Experts of a small language model: width 128, 32 GeGLU neurons an expert.
Below are experts of layer 5 (counted from 0) of a mixture-of-experts language model. Rows are named router (the router's row for the expert), gate (a neuron's input weights, with its number), up (a neuron's input weights, with its number), down (a neuron's output weights, with its number) and show model dimensions 64-127. Each number is 128 + 32 x the weight over its row's rms, rounded and kept within 0 to 255. Numbers have three digits each.
After each expert's rows: a language model's description of what the expert responds to. This comes from a sample of Wikipedia text that the model never trained on.

# expert 45
router:142097088151152162092164111085094103088103101158160164160097158092142099148093120079155103154166109168127098098161117098166079160099091136150101099134157171152092155079177098095082163109088164
gate0:105159144122156118118170108135079112165121131178180094121122154141135123144198131088114124181175108136168074105123145104109111159080136176120079121092081142100102098008142116153140156130088145
up0:157130112146127188171076155135133183092083143167073129128160100139167132142146065125139142146137118110113091145156067107135109162098139149153165111149199134171133147146127057111164137107114119
down0:127135148069093131101173092141138134108137139121134104173121153161074207128144115088182128129146177121088065132117134111137191126108090114066129107120126130163147132136102057155068074153178110
It responds to: Ordinals, superlatives, year digits

# expert 46
router:150116142136143124123130128124132101105105099151131142154082136123255107122118094113121125155147089154166073114129188129118127149104138120171124099113136155128122157127147108101126152080128147
gate0:061157108157109135113061097059181179132116131115114116168159094156085100087123121135130127122163129127204133129103128189168155102110130089109176128135102100120108124144107144150120145101161183
up0:151165145112128145064121129137134097100174083055098167079198122099103065198088137106128103140115086122094170134136163112038146133128100134146088172117143140106151129143087080123109108140137120
down0:184122150160127163087142140148094116122134087122135177114107151152142073141104096163214069127098159096138107089165107119089114131138081133170109128108124144139163063100106131137028175140135099
It responds to: Topic nouns and line breaks

# expert 23
router:153095096164157166099155113074094098090130090169160172146098156132140111153092108082160116160159104146121094108161089082160093157099080151153109104143159166140087165088178094112095164098074158
gate0:188091119113113111096179123099105176162111042140101172097086182131108118152101101088156118117126142200142121102135198126166103159079110130124113155151073131118086207151110138121165126132122167
up0:124144103156069111125102069132081100148102105154114106169155142196170155126156131178146147136099150121119168151105186130089091051125136159123154104140175086152097137077149126175096171129065152
down0:171107131140133129141138173182122163144142098125088139102116089125148115154165146087145114084177128158127090108168133116121057116137160169169161123099177131138105205070068156114139074111061095
It responds to: Word-initial fragments

# expert 3
router:147081093165154140082169107080089092096110098173153164155101154108139088155088102085170121159159094157144105094170087092169092169114099149124110105146163148140083162081172103102096160101088157
gate0:116112152106190147116184108146136102116188186169212151147113135101119178178106125088154193071153176059120039194160107178169089164160099179145131089151153129132162177140094152082108107139106131
up0:089089091108112152144123177131104147136150116132123078114159102133136030113097195110105101128087054158195170126148120116118162131133102125140095134129104170120086117147142132101169155139120145
down0:143138103164174128168109152102085078088108112162151143129162111132156149099159141185106159116163137160055158170117176090133142155111134100063123104189129129114125078132121109138188201119167135
It responds to: Heading and determiner starts

# expert 55
router:173115116142170144133136145143105095121099135119121149133101145069108128115135125126156041154148110144174110090139212118125130134126113230172102082199128173160138155117118102123092128091150117
gate0:190118155117171131108103139167107107102122127101067136105114142116155115141117134140121161129088073170137150132158083158063161138073119133183129119095145100157133121195086102147161141083165054
up0:160141155100074085168124172134166087131114120096120102153102112129171120109177144118148213165150123111109141121175114118084161129145129155106071180117100099098157058134066115189125144132132093
down0:111150183152177146142163159183063138137060135135088134142137154120051126131080127163129112120102108124158112083094142122168076083062138074120176089127152111147123139142081137100133117129156104
It responds to: Clause-ending punctuation

# expert 28
router:155092099160149168091158106081084096096130098178169175156096155135144107142088097097179096153159099155126100088165142102160090158105104149160111102137159155157091147083164102099089174118069156
gate0:203140085121123160141164110130113064155127129124142157172072105105145182102135168135167104157122102138142113122212168169134124180120167110133127079160091180175152137077163164118077096152133132
up0:105160107113024087112126107113137116074143133043147138138094148094128152075154141180173138108166165154155154120126148145154139139082124152143079114067104074177116106111082173146061117145168117
down0:154123126153111138182086114162118073150173145110137105179112096168081162155082166104106143172065129094116122142105055091119107118137131178144148128112125137227122118117178108088128180119174140
It responds to: Table pipes and prepositions

# expert 63
router:128093094166166152092159090102086094090114094177158166154106174110144092163082098084166111161161108153138082107152094083153099155105100137130099107142161168154088151103174088093084162110081158
gate0:131122138085155157123119101142139127169135125096137086144043116140152111085109152158116137141123151170114070108162153121109133136121143118163146153160137115117135194143120168137115072062154143
up0:140134094203134155145128188135175176182121114128071100174087170150123113143111125132149128034151137130102116150088140172114121137165167134125149064069075180178117103111128124118175154160121059
down0:126115183211089163110097151129107096109195118170128135148149139103112186109083055089138147121162154066195102105125085122036086120087105104163122098086122155125173094057125132135111104185178128
It responds to: Sports and election tables

# expert 47
router:140081102173156164095162095073095086080119097172156167155105166121136104152078107092172110162165102146132107100162126094177093162110108134136101109139152155152088157096175097107092175103089171
gate0:138127127144168154090147163138139173177059173084139108124105145115130117167142092104112125137145147128100091079162132174189125098117099089081105166069178106186126112088140137087102150136058133
up0:169064196139094102127124127159082098102134092166210151132192122123114172122120085090180166120160103115093156120141137076143105101113139081200114104162138189094133127165113093165176095164141084
down0:115095079104111135096105086168123102084136132139098073126106150160105155083156179178118211131088115104136191116149157190157102120143162164160096143153193151115143150124119107081154080130133125
It responds to: Nationality and country words

# expert 29
router:155081109178168143086161109088078090083117091177165168159096159145133092147086104088157122150155100165147106103159098092163093161111103148148096087134162147154098163081166100107092167102070153
gate0:083062128100100105141081135155139123111089158121202159154149129136133117118137099069170134116186110156118112148191148129155123137146051110147191137161138106146133114116151181156117114137080158
up0:111159131121159143092102059159119110165051114129136190153129102105123134087171074149136120050115147115099110133110118097111114148150115080160087137140114104140113096112102148201082129140104119
down0:130099133113148122141117162109160122106106082154169144138140102063144120104122117136100089123170070146126132078121110102125128096080123186151101143118114095144096120134143101049148165136138112
It responds to: Title and name heads

# expert 32
router:141088100169157152096166107079080086093110097168156174152086155125139092150092101090161110152156090146119092102153060087154087166115086145155097097140160158155092151076171101109081162089073169
gate0:193140125168181183163127093126084122199119133152110186128150145120185182084061111139124163094131159141119128169126134183185100112167083143127156096111115098099107137088143108111107224149078136
up0:199095124119156157162127107146076125154160128122109176109196135130152191114067130137094166136147126161152107176134140145173110076124108177147184103125130126121136101143099098108083215138087147
down0:128140139119114103082122106129176100132082160140103205163164129132099093105099141104135187082132158011129101158155130110116084101159217159129156108142149093150070187145126164186135121100146122
It responds to: Person-name pieces and clause openers

# expert 10
router:153086091164156152090168107073089096086107091171153167153099166142144112153078101093178099151155102160132097105163132089165093158094099125155099100133160155143087161084165106104099170103092163
gate0:158115157127169080070102068147098134126124162121131169096144163127129100106147080069161146206133148119178115020112152135139073203128157174132144130167166170122117142089139064106082129158176133
up0:154169165098131095091120095145100150143177123127068156056148144167133126136089071084141149160096152102193124032126174131072097157170182100122134125152107141064129183134096130093099071183192109
down0:093098170152135111094104127148122134147101123103148146197174150164148183111138145067106130138142106211131180163153131108176163141154102136109063133092140136063166116215147088087126148159116132
It responds to: Place-name endings and connectives

# expert 17
router:137080104164168168088166095095081087084111104160164159152098173101123109143096108086175114151151113149126108104158103096161096168107092140152110104127154156142087156095173117105094159096074170
gate0:174118140140111186123150127171129099116077143151128137145126096125130160173150122059156143160142128143135137078150138111115168195176150141176103086126101149154059129075107137166132116112113166
up0:113154070144099129133050152168100145149141137151144157169098141150146094146059103174159104157159134176098121117118130129069175111074093141158191146134128109099169119116138076138121163141125106
down0:119150088090081139169130138085186159117151190092103127176159147153120109190173097091102098118087188126128128135144064144121076116090094063151083120095158124122125139144141061126215202118133131
It responds to: Table cells, sports categories

# expert 53
router:157077094161164158085155101079086083091119087170164155161086163119145097161091107081179106157159106155128094106169133096162097158102087139141106101136168168149087156090177100101104168107096159
gate0:176120078113095126154122157158089183123100126061138131104120120181111123082100082111132106141177125157153097097103144101135158116110159172087110092151073192120160178161144105123134141196136128
up0:120101155196136141126100109131143111126114167149102106173088162157132079085068105126174120122122116150195121129187112140168161168095125108119153118091121104149150137102157140077189107069117128
down0:106064139137086140112186148139125134095168094128046201144127169150114137166181136132130157094075121100147137143112081090187126098117166128084141182131095125119035189132125083127180145139134138
It responds to: Sports bio punctuation

# expert 34
router:150091107157159156085165100086084090099110079171160153151099166106135096151085099088168112160149101155127097098161125094148096168117105133147102097151165161153083165079170105104099163104088163
gate0:150105153153138099060145179122112079143130209158099126149105154135157168131134135102133169144152182123098101169147072130131080140148096145122128078112097146164122202081148090120112143125163136
up0:174175113098097204107152170134129071150106198086133135142068138107158111135129194181104104093112145084071111164073134091080092124108097162112119101168092134101101134125075180109133123167129058
down0:142088065209141094102132092101120077115089158135137198115153146095157079157163187146095151160070125120157136103133133073120141144143197129161130118106098148144123172146119165131139136092210096
It responds to: Head nouns before of